Weights of a small mixture-of-experts language model, trained from scratch on English Wikipedia: 9 layers, 446M tokens.
Below are experts of layer 4 (counted from 0) of a mixture-of-experts language model. Rows are named router (the router's row for the expert) and show model dimensions 0-127. Each number is 200 + 20 x the weight over its row's rms, rounded and kept within 0 to 999.
After each expert's rows: "gets" lists some tokens that make up at least twice as much of what it gets as of all text. This comes from a sample of Wikipedia text that the model never trained on. Tokens count by the router's weight.

# expert 162
router,175,237,203,179,177,189,205,154,185,186,168,151,237,195,229,231,229,198,215,194,215,223,201,223,182,191,247,178,157,202,189,205,181,208,198,226,197,153,185,203,208,203,196,208,216,237,193,216,194,183,193,190,206,186,190,198,216,223,180,177,164,184,182,187,155,165,179,207,197,219,206,189,180,217,192,226,195,196,204,205,225,191,201,182,198,185,198,222,203,208,204,214,204,189,220,199,218,173,198,234,226,216,205,146,203,216,216,194,220,206,213,210,229,214,185,172,226,197,226,210,175,199,225,217,199,196,220,213
gets: "ti", "int", "ea", "nt", "ili", "ban"

# expert 149
router,205,245,232,196,188,209,212,193,185,167,194,185,204,184,208,217,209,202,199,175,238,159,228,213,170,206,197,171,205,191,178,223,198,199,184,222,168,186,204,243,193,198,219,187,183,192,169,195,209,211,219,206,205,193,208,203,220,183,211,208,153,211,176,189,194,181,207,185,209,198,220,171,212,213,193,221,201,202,165,228,198,228,207,184,202,177,201,212,227,239,171,229,175,156,187,184,223,185,214,212,254,203,177,172,193,229,212,194,228,222,224,177,209,199,194,174,231,183,217,234,174,202,200,205,229,214,206,203
gets: ")", " |", ";", " –", "\n", ":"

# expert 233
router,193,196,192,183,202,206,179,179,176,192,216,180,177,182,222,187,186,235,248,193,190,197,189,206,186,199,209,184,207,166,184,232,217,219,157,186,185,181,200,191,198,168,199,187,151,202,167,216,220,191,227,219,178,184,219,178,220,198,219,215,165,216,188,249,167,200,224,200,181,201,200,198,197,200,207,218,191,215,170,223,220,227,219,210,203,205,145,210,213,203,197,200,222,197,199,162,219,203,220,194,196,202,160,178,179,201,211,208,248,193,195,181,199,236,241,182,218,185,205,228,196,194,190,200,218,184,215,180
gets: "e", "er", "o", "on", "a", "y"

# expert 96
router,166,233,210,215,195,226,204,179,202,164,199,175,216,209,201,222,172,205,221,189,199,182,208,208,172,178,209,209,193,212,162,206,203,222,165,203,152,197,194,186,197,198,219,190,183,205,182,226,207,242,247,209,186,195,204,197,210,191,187,211,189,215,172,209,201,178,202,191,207,203,198,184,184,203,220,203,190,218,183,237,207,230,223,183,184,179,206,198,237,226,186,225,176,195,187,159,231,216,210,234,217,192,201,171,215,222,179,196,205,209,243,204,227,176,198,166,243,209,223,222,154,213,177,203,189,213,222,219
gets: " 2014", " 2019", " 2018", " 2021", " 2020", " 2017"

# expert 168
router,187,208,246,207,184,204,164,159,169,193,194,194,233,169,210,224,186,209,225,197,191,213,209,217,214,187,229,204,199,171,201,223,203,206,192,214,147,172,216,204,203,193,227,203,177,222,192,203,200,205,201,230,226,172,198,210,220,223,212,197,205,210,159,185,197,189,229,194,220,174,203,179,190,207,220,215,210,231,183,196,221,210,221,199,186,190,194,224,211,215,173,206,171,181,205,184,206,164,251,202,202,196,186,171,178,174,196,217,193,205,212,188,195,193,190,186,253,219,216,232,194,221,199,217,212,184,257,231
gets: " the", "The", " The", "the"

# expert 127
router,188,214,192,147,192,236,188,177,190,180,190,180,227,200,218,199,184,171,217,196,212,187,176,198,168,188,195,207,198,186,171,228,200,178,196,225,197,199,216,203,212,201,185,210,181,196,199,226,173,210,197,205,200,210,194,183,187,254,228,185,175,228,195,207,174,222,194,200,204,193,196,174,226,206,227,207,177,225,194,236,212,229,226,191,193,180,214,277,222,224,214,190,207,187,227,168,235,206,180,197,207,213,194,189,214,206,208,232,230,182,199,207,176,210,158,165,209,195,203,220,192,179,182,197,221,182,192,226
gets: " Al", " al", " co", " so", " Co", " Car"

# expert 184
router,179,193,214,214,215,214,167,195,200,183,195,168,183,200,215,223,215,176,215,194,227,183,228,184,169,201,188,216,195,181,195,228,160,226,165,222,164,178,204,218,190,192,238,212,176,212,205,226,187,201,199,205,216,214,177,210,198,192,226,225,171,234,184,204,180,162,210,222,203,195,190,179,232,231,215,219,189,169,192,223,199,199,206,199,178,169,204,232,207,211,177,208,173,205,195,136,195,184,185,219,236,215,198,201,207,216,230,215,220,201,220,180,223,196,224,169,215,199,211,204,166,222,208,235,197,227,201,209
gets: "0", "000", "5", "8", "6", "9"

# expert 76
router,189,189,211,169,209,212,196,177,168,165,200,172,215,169,209,213,159,184,237,189,203,211,209,192,157,186,200,208,224,201,196,190,197,202,170,221,206,196,209,204,177,202,194,205,221,193,216,202,203,199,205,190,222,177,188,191,226,220,201,223,152,259,194,219,182,182,226,218,222,172,194,169,217,218,219,239,195,170,197,207,198,228,194,175,222,175,192,243,223,210,196,197,195,197,191,183,246,207,209,206,213,190,191,184,189,216,200,206,225,161,244,202,180,216,174,175,212,204,232,209,199,185,203,225,204,212,233,177
gets: " of", " to", " in", " between", "W", " from"

# expert 239
router,174,182,179,181,211,193,153,175,210,202,210,164,205,198,219,231,194,183,217,202,232,191,220,222,205,218,244,184,215,181,195,210,177,236,191,203,184,159,193,210,201,202,205,201,197,227,186,221,195,237,211,205,223,186,165,191,238,206,211,185,180,201,156,219,203,214,202,227,201,209,229,209,217,221,200,198,198,201,214,206,171,204,201,157,200,179,182,244,245,192,178,211,191,192,199,193,214,178,191,170,190,208,160,205,192,225,183,199,221,161,206,206,207,219,158,193,224,180,206,219,199,216,233,209,230,219,217,211
gets: "/", "'", ",", "pt", "ber", "ct"

# expert 229
router,174,182,217,191,178,200,184,159,178,171,213,172,179,213,191,210,197,189,231,173,209,201,218,193,204,192,207,196,209,186,191,215,184,242,197,218,210,200,227,212,191,184,240,199,189,209,162,216,186,201,220,240,203,195,165,202,196,179,193,224,186,205,180,186,195,158,228,187,209,163,240,199,228,206,196,200,192,223,185,235,200,200,220,183,185,160,198,234,217,210,199,193,176,169,200,185,217,204,188,204,215,198,204,155,203,226,207,217,243,217,203,208,202,187,202,149,206,228,212,208,183,198,192,234,208,212,248,222
gets: " States", " United", " York", " New", " England", " Canada"

# expert 135
router,203,210,212,172,205,240,168,182,173,197,199,184,192,204,208,207,202,206,243,207,197,198,237,202,214,196,241,208,209,163,196,190,210,219,184,193,205,171,203,182,189,179,229,242,164,205,188,227,223,211,209,198,193,168,209,205,189,247,218,207,175,195,174,199,159,212,228,201,202,183,223,196,223,228,217,195,184,162,188,225,194,206,216,193,218,186,174,224,213,241,213,193,188,195,206,192,186,169,177,207,218,210,198,166,157,223,190,192,216,189,230,180,198,196,196,165,243,208,221,207,184,229,210,203,234,183,203,202
gets: "da", "ia", "ja", "na", "do", "ha"

# expert 209
router,200,210,205,200,205,213,201,173,185,179,198,166,200,212,217,212,208,175,197,202,199,171,212,209,173,182,219,182,216,184,206,214,186,202,181,215,174,169,201,208,188,166,184,200,208,203,184,206,182,203,202,237,224,215,196,200,205,208,232,211,190,205,190,219,203,210,210,222,180,192,168,162,230,204,202,182,175,174,203,214,217,215,197,182,214,169,193,240,235,228,177,197,200,172,213,176,252,211,201,185,200,232,207,199,192,207,215,184,239,150,231,217,209,198,182,179,246,190,211,248,176,189,221,232,243,177,201,179
gets: "–", "-", "/", ".", "'", "+"

# expert 183
router,190,232,234,167,198,198,191,178,214,208,184,190,202,166,208,226,150,209,206,194,238,166,212,239,201,218,192,201,198,197,182,211,198,224,183,191,179,189,213,221,191,191,215,219,208,196,164,210,184,188,216,197,222,168,211,146,204,202,195,195,185,190,181,201,181,187,207,211,238,182,203,206,228,219,177,213,188,209,193,219,187,220,199,195,210,173,175,221,229,201,166,220,211,182,223,183,200,205,189,217,201,214,166,189,200,182,221,227,241,198,233,212,178,230,185,156,221,171,217,218,187,195,183,222,229,188,236,219
gets: ";", " |", ",", "\n", " ;", " ="

# expert 245
router,181,197,226,197,205,207,184,199,198,203,195,177,200,205,199,238,194,175,197,171,211,188,195,181,181,197,226,212,186,184,179,206,212,238,201,223,206,173,190,178,188,139,236,236,164,185,176,209,222,201,242,195,220,178,223,172,223,208,232,219,178,215,178,197,196,187,211,235,194,169,194,187,219,215,198,202,201,195,191,233,200,213,222,192,180,182,181,231,191,212,196,197,189,203,198,179,210,190,200,188,236,225,158,169,186,211,203,215,239,214,214,194,201,220,188,190,202,194,259,226,170,200,177,214,217,225,221,217
gets: "a", "o", "r", "ni", "la", "da"

# expert 71
router,171,224,226,176,179,187,213,160,193,210,185,194,221,180,206,249,165,224,197,197,212,204,203,211,219,216,215,196,176,206,203,204,173,220,186,201,217,181,212,196,213,187,213,203,179,196,181,211,208,193,203,222,213,193,217,193,203,193,214,198,152,184,149,213,197,216,224,193,198,166,189,182,203,186,232,208,204,186,167,246,231,210,218,170,211,159,182,231,234,210,170,207,200,173,180,190,223,188,201,195,209,213,190,147,180,208,229,216,235,179,212,202,179,210,217,169,234,205,232,204,207,217,194,211,205,200,215,222
gets: " |", ";", "|", " /"

# expert 250
router,155,196,219,197,196,242,179,185,189,156,189,170,182,198,199,210,184,199,236,196,211,219,196,208,188,182,208,200,199,178,179,236,195,188,187,186,196,198,203,209,204,181,209,198,183,223,174,178,176,235,204,240,183,222,179,209,213,230,204,216,179,205,166,225,212,188,234,168,189,183,201,189,208,179,198,229,199,201,176,218,208,203,194,183,197,182,198,246,229,216,229,199,187,175,193,174,190,204,175,199,244,208,207,193,198,220,220,231,218,200,199,202,204,183,174,175,231,207,224,261,212,207,208,219,245,191,198,225
gets: " South", " United", " West", " North", " East", " British"

# expert 115
router,189,214,196,196,201,208,204,166,195,164,163,203,174,199,214,221,200,221,211,199,181,159,174,221,201,217,217,219,183,176,197,190,205,213,201,246,164,185,192,219,183,191,169,213,197,237,156,195,217,184,194,228,215,213,174,211,210,232,201,180,213,201,194,214,200,168,213,210,197,210,220,190,203,216,214,178,175,223,199,228,213,192,200,173,212,170,174,248,177,228,181,193,202,181,225,183,210,187,197,199,225,227,208,199,204,197,189,202,201,216,229,173,224,205,200,179,231,189,199,206,192,175,179,228,224,241,227,254
gets: " and", " or", " but", " &", " while", " than"

# expert 90
router,159,215,197,154,156,196,195,210,179,190,207,187,193,204,230,189,187,191,226,181,213,180,219,206,206,200,226,190,203,207,181,202,206,231,179,202,186,183,207,208,185,221,199,191,215,206,158,205,166,199,204,238,223,197,200,226,221,233,228,186,186,200,165,205,191,211,226,188,201,212,215,168,199,193,233,167,165,205,202,211,210,195,226,176,223,184,176,207,252,169,156,229,182,191,208,184,220,189,183,198,223,198,199,168,187,199,195,217,216,175,228,210,214,181,227,187,221,183,244,200,192,205,196,231,195,200,233,218
gets: " a", " the", " an", " A", " another", " this"

# expert 146
router,207,194,198,193,215,239,188,192,170,176,170,205,197,177,210,222,184,177,212,202,208,179,188,190,178,198,207,189,202,197,178,212,209,200,175,225,218,211,204,213,195,207,245,210,186,221,194,212,211,214,210,205,203,205,208,212,181,204,220,213,190,212,163,216,153,188,202,211,221,215,223,193,211,209,227,219,192,217,193,188,220,230,228,193,180,168,177,208,204,181,186,237,196,141,189,173,227,183,189,228,221,224,208,173,207,166,194,227,220,220,208,169,211,209,192,158,273,222,204,218,157,205,201,206,214,213,198,210
gets: " he", " He", " his", " she", " who", " her"

# expert 205
router,157,218,255,189,181,227,193,200,212,188,209,192,213,196,214,208,193,203,209,205,221,181,209,198,182,229,205,186,212,202,199,221,200,213,193,205,203,193,201,217,189,165,184,188,171,225,184,230,188,182,189,185,207,183,184,179,216,202,218,193,178,196,147,239,200,171,201,210,170,195,179,182,218,217,232,207,181,172,184,205,236,231,220,201,218,188,160,226,239,206,188,233,212,172,194,179,209,202,184,243,223,210,178,177,172,190,212,192,214,207,212,201,168,198,178,196,210,167,212,220,181,186,232,221,215,189,247,209
gets: " |", "|", ";", "  ", " ·", "%"

# expert 217
router,196,208,216,178,216,205,183,189,221,174,163,184,186,195,204,227,195,201,222,171,223,162,202,177,212,214,210,188,198,218,176,211,200,203,186,195,166,217,199,186,210,204,200,241,176,171,184,192,162,181,214,219,195,231,157,195,207,192,201,181,206,221,166,217,177,191,221,211,226,227,223,202,186,202,212,179,171,208,199,200,202,197,228,179,222,159,175,231,259,183,185,182,202,203,243,185,190,222,186,245,206,217,161,182,196,200,226,240,199,211,237,214,207,200,197,199,196,185,218,209,170,208,211,213,204,213,205,189
gets: ",", ";", "—", " ,", "uch", " enough"

# expert 88
router,193,217,241,167,213,201,174,199,193,187,193,206,162,172,225,213,186,150,219,194,178,216,255,211,163,219,213,215,179,195,187,224,186,234,192,230,192,202,177,204,179,208,217,195,204,205,167,203,188,224,201,208,222,185,207,197,205,183,206,175,190,235,158,214,193,194,223,212,217,189,177,194,189,198,236,207,179,233,192,184,235,195,233,170,191,152,202,207,190,203,185,228,178,197,212,170,201,206,210,213,198,221,222,174,185,194,231,222,221,219,224,187,229,204,186,199,183,189,228,214,178,190,200,218,226,197,208,192
gets: " that", " The", " which", " the", "The", " who"

# expert 220
router,180,207,208,162,215,201,213,194,180,179,155,202,186,191,191,200,198,172,237,185,234,196,193,213,192,195,207,184,167,197,155,233,208,229,191,231,177,181,191,219,205,201,244,212,183,206,181,219,228,236,226,205,189,174,201,188,194,200,191,194,170,213,201,211,143,203,220,212,184,224,216,182,233,202,214,200,199,201,171,228,178,246,196,192,212,195,197,216,227,207,207,179,178,181,195,196,191,203,212,195,199,224,169,192,195,174,212,189,209,192,217,187,216,185,204,181,230,188,232,216,192,201,191,258,219,218,215,237
gets: "\n", "\n\n", "\n ", "aki", " Off"

# expert 123
router,173,229,227,178,207,223,196,209,184,166,195,182,189,153,208,192,194,183,219,185,223,208,198,194,194,189,222,195,158,173,183,250,176,203,186,215,195,201,213,196,229,210,206,222,178,207,161,216,186,216,215,202,195,209,179,186,213,204,214,210,185,206,181,209,205,196,216,219,189,207,172,176,194,210,218,210,186,218,219,186,184,247,227,160,176,201,207,248,233,213,199,189,207,153,213,180,221,201,195,227,212,200,183,181,212,233,183,236,220,196,218,221,214,200,191,171,246,176,211,215,194,206,178,217,218,175,212,172
gets: "M", "F", "H", "P", "Ch", "B"

# expert 129
router,200,207,223,215,187,220,191,204,207,196,197,183,184,189,211,228,173,197,210,187,224,159,220,220,208,220,223,200,157,185,167,197,203,206,179,239,201,200,219,185,230,163,217,205,185,194,189,200,212,196,219,189,197,195,207,202,196,207,197,206,194,219,175,189,201,208,214,212,202,161,196,193,202,189,189,215,220,180,157,217,171,233,216,171,215,181,196,225,220,224,183,179,196,146,206,187,237,184,238,209,201,198,159,198,188,220,234,213,217,166,197,168,191,220,181,187,232,183,228,228,164,243,198,231,211,207,220,190
gets: ",", "\n", " |", ":", "\n\n", "-"

# expert 193
router,192,216,226,179,196,210,200,170,208,184,202,169,173,201,221,203,202,183,213,176,194,214,206,194,175,200,194,206,193,190,189,209,208,221,209,194,175,168,223,205,221,210,205,216,189,186,201,171,211,201,206,180,225,203,175,189,199,240,200,198,165,214,204,228,196,184,186,189,217,159,162,192,188,214,209,212,138,172,178,209,188,194,230,189,182,182,176,236,215,207,217,214,222,192,206,174,192,207,193,198,182,258,191,201,180,232,199,184,216,197,242,213,205,211,199,175,237,213,252,192,196,221,223,241,199,198,240,178
gets: "nt", "cc", "ti", "ini", " acc", " part"

# expert 117
router,170,204,203,168,189,196,187,184,193,175,191,199,179,196,199,196,219,189,206,184,178,191,190,216,180,192,242,191,174,182,186,248,220,235,167,203,160,167,213,185,170,197,238,256,185,230,204,194,189,228,213,194,182,196,206,186,208,195,186,195,203,213,192,217,166,176,207,231,186,207,211,181,219,229,223,201,210,203,205,208,189,229,207,193,227,190,203,204,253,180,204,198,189,217,229,181,218,210,200,226,198,226,146,198,198,192,236,201,202,200,220,183,186,178,208,199,195,198,210,253,178,205,212,209,197,201,237,220
gets: "\n", "\n\n", "\n "

# expert 160
router,192,218,213,197,200,207,190,191,219,196,191,171,161,195,209,221,219,188,205,172,227,209,228,215,167,200,191,201,205,181,197,189,184,247,145,211,177,182,206,192,183,190,217,210,196,180,183,242,188,193,221,215,241,192,178,181,196,184,225,215,154,225,185,210,183,196,174,222,195,220,186,148,222,220,228,215,199,191,166,228,199,210,206,197,180,175,194,212,200,186,198,207,187,203,215,167,227,189,178,245,210,216,188,191,174,225,217,229,227,190,206,202,231,201,194,196,216,206,211,221,153,183,223,209,222,205,206,209
gets: "0", "1", "2", "5", "6", "3"

# expert 74
router,192,191,205,162,179,228,209,204,215,179,188,182,193,199,201,235,212,171,194,181,208,191,209,217,207,203,226,204,218,192,197,180,186,199,185,202,179,162,219,209,190,190,184,188,211,207,187,202,176,201,216,218,220,196,181,211,199,231,225,199,153,210,190,219,197,176,197,192,175,179,184,142,212,211,205,202,195,194,178,235,220,212,223,202,205,182,230,241,242,215,205,184,176,199,186,183,260,231,202,201,219,214,201,205,169,219,232,209,214,202,229,180,212,187,229,171,232,176,203,233,170,183,226,229,205,214,198,230
gets: "%", "°", " km", " m", "″", ":"

# expert 243
router,180,192,245,171,207,189,224,180,220,157,191,188,209,195,199,229,206,210,219,146,230,185,201,182,211,203,202,192,191,185,196,204,187,233,185,200,165,208,213,212,223,166,213,195,203,198,176,235,188,226,211,200,167,207,188,215,220,230,218,220,212,231,180,199,174,181,224,201,218,172,215,189,194,201,208,186,208,189,171,189,212,213,213,203,205,177,176,249,202,202,213,241,188,190,210,186,199,187,216,228,205,226,198,191,176,209,209,177,206,178,218,170,206,189,224,170,212,175,223,212,195,223,200,250,184,203,254,196
gets: "ed", "d", "ated", "ted", " used", " known"

# expert 227
router,183,211,193,187,219,204,206,189,207,190,195,198,198,171,225,214,207,196,206,190,207,200,206,196,202,225,237,205,183,215,202,229,186,227,185,227,204,188,193,178,189,155,193,198,173,205,185,212,166,190,223,197,178,186,166,180,196,208,219,185,177,198,152,193,176,189,236,187,174,183,199,175,201,188,223,200,192,190,153,217,209,220,218,125,226,184,207,214,255,223,199,234,191,185,196,162,213,205,203,193,212,219,196,188,190,180,195,223,225,232,207,207,202,188,222,209,249,195,234,210,191,174,196,227,209,195,215,194
gets: " |", "|", ":", "  ", " –", " -"

# expert 179
router,174,225,204,197,202,196,197,214,205,177,161,173,207,179,217,191,188,153,189,179,198,203,186,240,199,201,226,208,207,188,170,216,211,180,202,219,199,192,227,208,210,205,183,212,226,227,203,221,203,209,187,211,209,212,168,185,208,234,208,210,167,233,202,222,194,215,197,197,199,174,229,170,217,187,214,200,199,199,206,190,214,232,215,214,196,184,205,234,249,207,184,206,180,181,210,169,204,183,171,192,246,196,197,181,193,201,219,232,224,168,218,181,172,171,192,162,253,183,243,222,185,191,201,218,219,194,221,222
gets: " t", " h", " p", " g", " l", " cl"

# expert 92
router,166,221,201,199,200,196,189,184,176,194,189,195,180,186,216,235,199,167,236,152,172,200,200,181,186,213,212,217,205,198,174,234,217,209,158,190,205,226,180,229,185,223,213,225,186,204,174,210,193,208,195,187,222,183,219,192,230,168,202,201,195,229,189,220,188,191,191,235,225,196,195,170,226,222,195,189,189,221,197,213,199,214,202,190,203,133,177,215,205,190,200,204,191,182,184,186,193,201,202,247,201,225,181,186,204,197,192,216,227,220,233,165,222,151,241,190,232,189,210,208,187,186,220,223,193,205,208,208
gets: " it", " that", " he", " this", " It", " they"

# expert 79
router,190,234,198,206,191,213,201,185,171,182,165,186,202,200,237,195,195,205,234,195,238,185,224,216,201,210,196,160,206,182,199,215,227,220,200,195,190,175,183,193,188,166,190,220,174,227,198,196,226,221,202,233,193,189,198,200,221,240,228,207,211,229,177,188,198,188,186,183,187,180,209,189,197,215,216,197,186,208,186,178,200,214,182,169,193,185,182,215,223,199,184,193,197,148,224,174,206,190,187,202,203,195,190,200,201,217,256,221,216,199,218,222,225,230,176,163,263,188,239,222,187,224,179,229,214,190,195,207
gets: "-", "–", "/", " Sub", "dis"

# expert 150
router,209,212,204,200,209,180,179,187,179,148,181,191,190,197,225,222,204,192,237,150,203,189,226,197,184,208,223,208,170,218,190,226,231,226,200,189,161,204,191,189,224,207,241,210,188,184,171,208,223,207,218,216,207,211,163,210,203,188,192,161,208,254,154,200,172,196,215,188,193,175,210,214,201,199,207,194,165,196,172,193,205,219,190,178,218,165,177,227,207,226,197,191,208,208,200,184,193,209,230,218,207,213,197,194,166,180,197,239,208,186,223,203,200,201,181,201,198,225,231,235,161,177,214,208,198,194,207,189
gets: ",", " ,", " 2021", " 1987", " 1986", " 1990s"

# expert 82
router,167,220,245,199,202,210,185,173,208,182,176,187,214,175,224,202,184,216,198,197,201,208,208,183,200,193,204,203,204,200,183,230,188,211,159,196,178,185,167,187,220,163,225,229,183,185,180,211,179,214,243,237,178,200,191,230,219,174,196,221,207,175,175,196,172,216,201,210,207,190,232,153,194,199,202,189,211,235,183,197,222,224,198,162,215,193,197,227,227,218,181,174,220,202,208,166,198,220,195,200,216,246,194,195,172,185,237,186,226,184,227,236,192,199,234,189,212,205,213,203,201,224,192,205,200,175,225,199
gets: ":", " -", " including", " as", " include", " are"

# expert 122
router,197,235,221,215,218,210,207,162,199,196,213,189,206,173,203,210,176,179,211,197,234,206,228,205,185,222,226,186,189,179,180,222,218,181,188,212,186,195,203,204,219,182,200,223,217,200,184,196,217,221,212,242,226,192,169,223,200,238,200,226,176,207,173,186,166,173,204,204,196,209,215,186,215,207,214,202,187,206,152,239,208,211,204,194,206,181,211,211,230,215,179,209,214,146,217,173,196,195,189,184,223,185,163,190,208,216,235,176,209,175,217,216,193,169,186,182,190,161,252,191,163,191,195,235,193,209,204,184
gets: ":", "-", " •", " by", " Coordinates", " office"

# expert 93
router,155,208,222,196,197,209,198,197,232,168,182,188,200,189,201,222,198,183,219,188,210,174,180,224,214,189,189,220,203,185,181,246,157,223,158,235,194,195,221,233,180,213,194,235,227,186,180,193,205,197,215,206,185,174,204,212,216,206,202,204,175,245,188,200,165,189,237,231,203,176,180,216,207,201,217,169,190,189,196,215,200,205,245,150,205,181,187,219,189,215,179,183,186,192,232,165,248,188,215,205,208,240,208,195,197,206,203,201,213,175,216,213,226,208,203,188,219,206,221,217,181,188,203,198,202,198,225,212
gets: " with", " and", " but", " in", " under", " while"

# expert 101
router,190,228,238,198,184,200,203,206,180,180,183,177,210,186,216,208,189,211,194,200,199,183,210,159,195,215,196,181,213,211,208,228,193,223,167,197,206,187,211,229,186,165,223,185,180,215,171,221,203,189,201,199,230,218,189,198,192,201,225,198,151,207,154,221,189,197,212,191,179,186,196,177,210,209,230,220,195,197,214,226,232,206,235,180,187,170,171,260,247,184,205,225,160,167,223,170,230,195,193,212,230,222,182,177,177,191,220,200,220,216,224,213,197,208,210,200,214,186,215,200,192,183,193,210,188,190,236,200
gets: " |", "|", ";"

# expert 131
router,200,177,236,199,229,222,174,193,169,191,166,179,207,194,200,235,205,202,203,183,197,178,214,180,186,221,228,181,212,180,188,210,195,173,197,205,180,180,233,189,195,193,191,195,222,196,180,198,213,222,235,220,216,191,184,176,202,215,189,200,191,211,195,210,186,178,233,209,186,207,229,133,240,211,188,201,158,160,188,236,188,205,217,181,189,180,188,221,252,212,213,198,199,200,198,176,231,192,207,172,209,223,169,185,193,199,199,182,236,183,213,198,209,211,198,168,214,201,235,233,200,193,240,212,211,202,216,209
gets: "–", "°", "′", "^", "N", " km"

# expert 248
router,176,198,201,202,203,201,192,185,187,150,193,180,206,209,241,219,210,213,239,214,206,183,219,214,201,203,209,176,190,201,202,206,209,208,203,198,187,157,185,173,185,162,186,205,189,217,193,196,196,218,197,235,211,208,191,182,215,251,241,207,209,192,166,212,195,218,202,207,196,193,168,192,190,203,232,178,192,224,196,177,210,218,188,163,192,183,191,233,213,220,177,191,191,162,223,178,214,190,175,211,196,202,183,208,189,202,236,226,219,172,219,228,192,219,188,175,249,209,252,208,167,223,183,235,195,196,196,229
gets: "-", "–", "/", "—", "aut", " multi"

# expert 199
router,187,202,201,197,212,213,188,153,184,203,173,200,183,172,228,193,181,198,210,183,206,203,233,218,176,227,198,200,165,226,197,222,187,230,198,200,190,196,177,212,209,182,219,193,193,192,182,205,209,206,214,197,199,228,169,178,179,196,219,197,193,193,136,223,183,165,223,204,209,164,208,207,209,210,216,171,199,178,170,198,205,225,244,168,207,180,187,233,259,217,246,223,204,194,179,162,214,176,190,199,214,211,185,167,171,197,207,194,221,219,197,200,218,198,198,190,238,178,238,193,197,190,196,206,191,193,203,196
gets: " |", "|", "ced", " •", "Scientific", " Succeeded"

# expert 187
router,170,230,215,202,222,224,206,153,212,193,209,187,206,160,202,206,180,205,201,187,222,185,218,212,185,225,231,203,191,188,172,225,189,203,179,196,181,198,171,190,227,177,186,210,197,214,193,214,202,211,230,250,223,183,193,217,203,223,195,222,163,202,159,189,172,189,192,214,207,218,218,181,188,210,219,218,179,244,151,232,207,216,202,178,194,187,220,222,219,237,169,212,213,156,201,184,189,185,202,210,204,198,183,192,182,203,226,190,208,157,202,206,182,204,222,186,214,198,228,193,161,217,188,226,200,229,212,205
gets: ":", "  ", "|", " as", " by", " including"

# expert 3
router,175,238,202,169,203,201,218,194,190,187,170,200,211,203,194,204,177,182,233,198,207,163,210,221,204,196,225,173,179,194,169,183,218,224,183,222,176,175,201,190,188,179,216,216,213,218,211,187,207,215,212,230,187,209,213,192,239,216,193,196,157,202,212,209,172,190,225,193,208,187,208,181,204,196,195,191,221,186,187,252,194,210,189,173,203,190,189,237,237,241,168,185,189,156,197,192,216,186,211,199,201,253,164,187,182,204,218,196,210,170,208,197,224,184,189,192,252,205,226,216,182,202,212,212,240,223,212,195
gets: "\n", "\n ", "\n     ", "\n   ", " *"

# expert 116
router,173,218,234,190,182,204,198,196,206,169,171,176,198,179,193,252,179,203,198,193,200,192,183,192,207,221,215,204,210,195,196,196,195,210,169,215,163,197,225,224,167,188,182,227,198,221,180,193,200,185,190,218,210,199,186,190,220,208,218,211,166,220,178,241,189,204,206,187,198,194,216,171,195,230,198,219,185,216,178,230,204,204,220,183,206,175,192,231,211,198,177,199,178,174,194,194,244,181,186,191,237,234,166,197,183,220,238,186,216,211,245,204,210,239,179,177,232,194,195,221,204,200,188,249,229,207,217,220
gets: " and", " |", ",", ";", " (", " or"

# expert 172
router,192,180,217,205,200,199,185,202,195,181,173,155,203,208,228,208,205,173,248,212,237,199,197,190,225,206,217,201,191,149,183,211,208,224,192,182,187,181,181,196,174,192,194,232,204,207,189,228,187,193,216,209,197,214,196,192,225,208,184,231,160,203,190,175,192,227,202,215,203,198,212,185,229,225,211,164,204,205,180,230,203,219,239,189,189,173,200,207,206,225,157,220,214,220,194,192,206,180,207,199,244,230,173,160,175,221,185,209,225,203,202,205,196,195,206,176,211,192,250,237,176,217,198,205,200,188,232,230
gets: "ta", "ita", "za", "ata", "ura", "oma"

# expert 68
router,169,219,234,206,175,190,213,171,230,199,175,193,201,195,214,231,182,205,195,210,208,196,198,207,211,220,220,190,200,189,195,195,209,218,163,192,210,173,175,214,204,159,221,212,219,186,155,197,196,207,210,189,200,207,212,188,226,208,213,203,155,179,160,211,170,184,212,205,234,144,176,200,200,214,179,222,174,203,190,218,218,216,220,155,204,185,176,224,240,225,182,198,204,182,212,178,189,188,185,207,237,207,179,195,171,186,239,233,229,201,220,188,192,223,177,187,218,182,216,211,189,221,180,214,211,209,194,228
gets: " |", ":", ";", " –", " -", "|"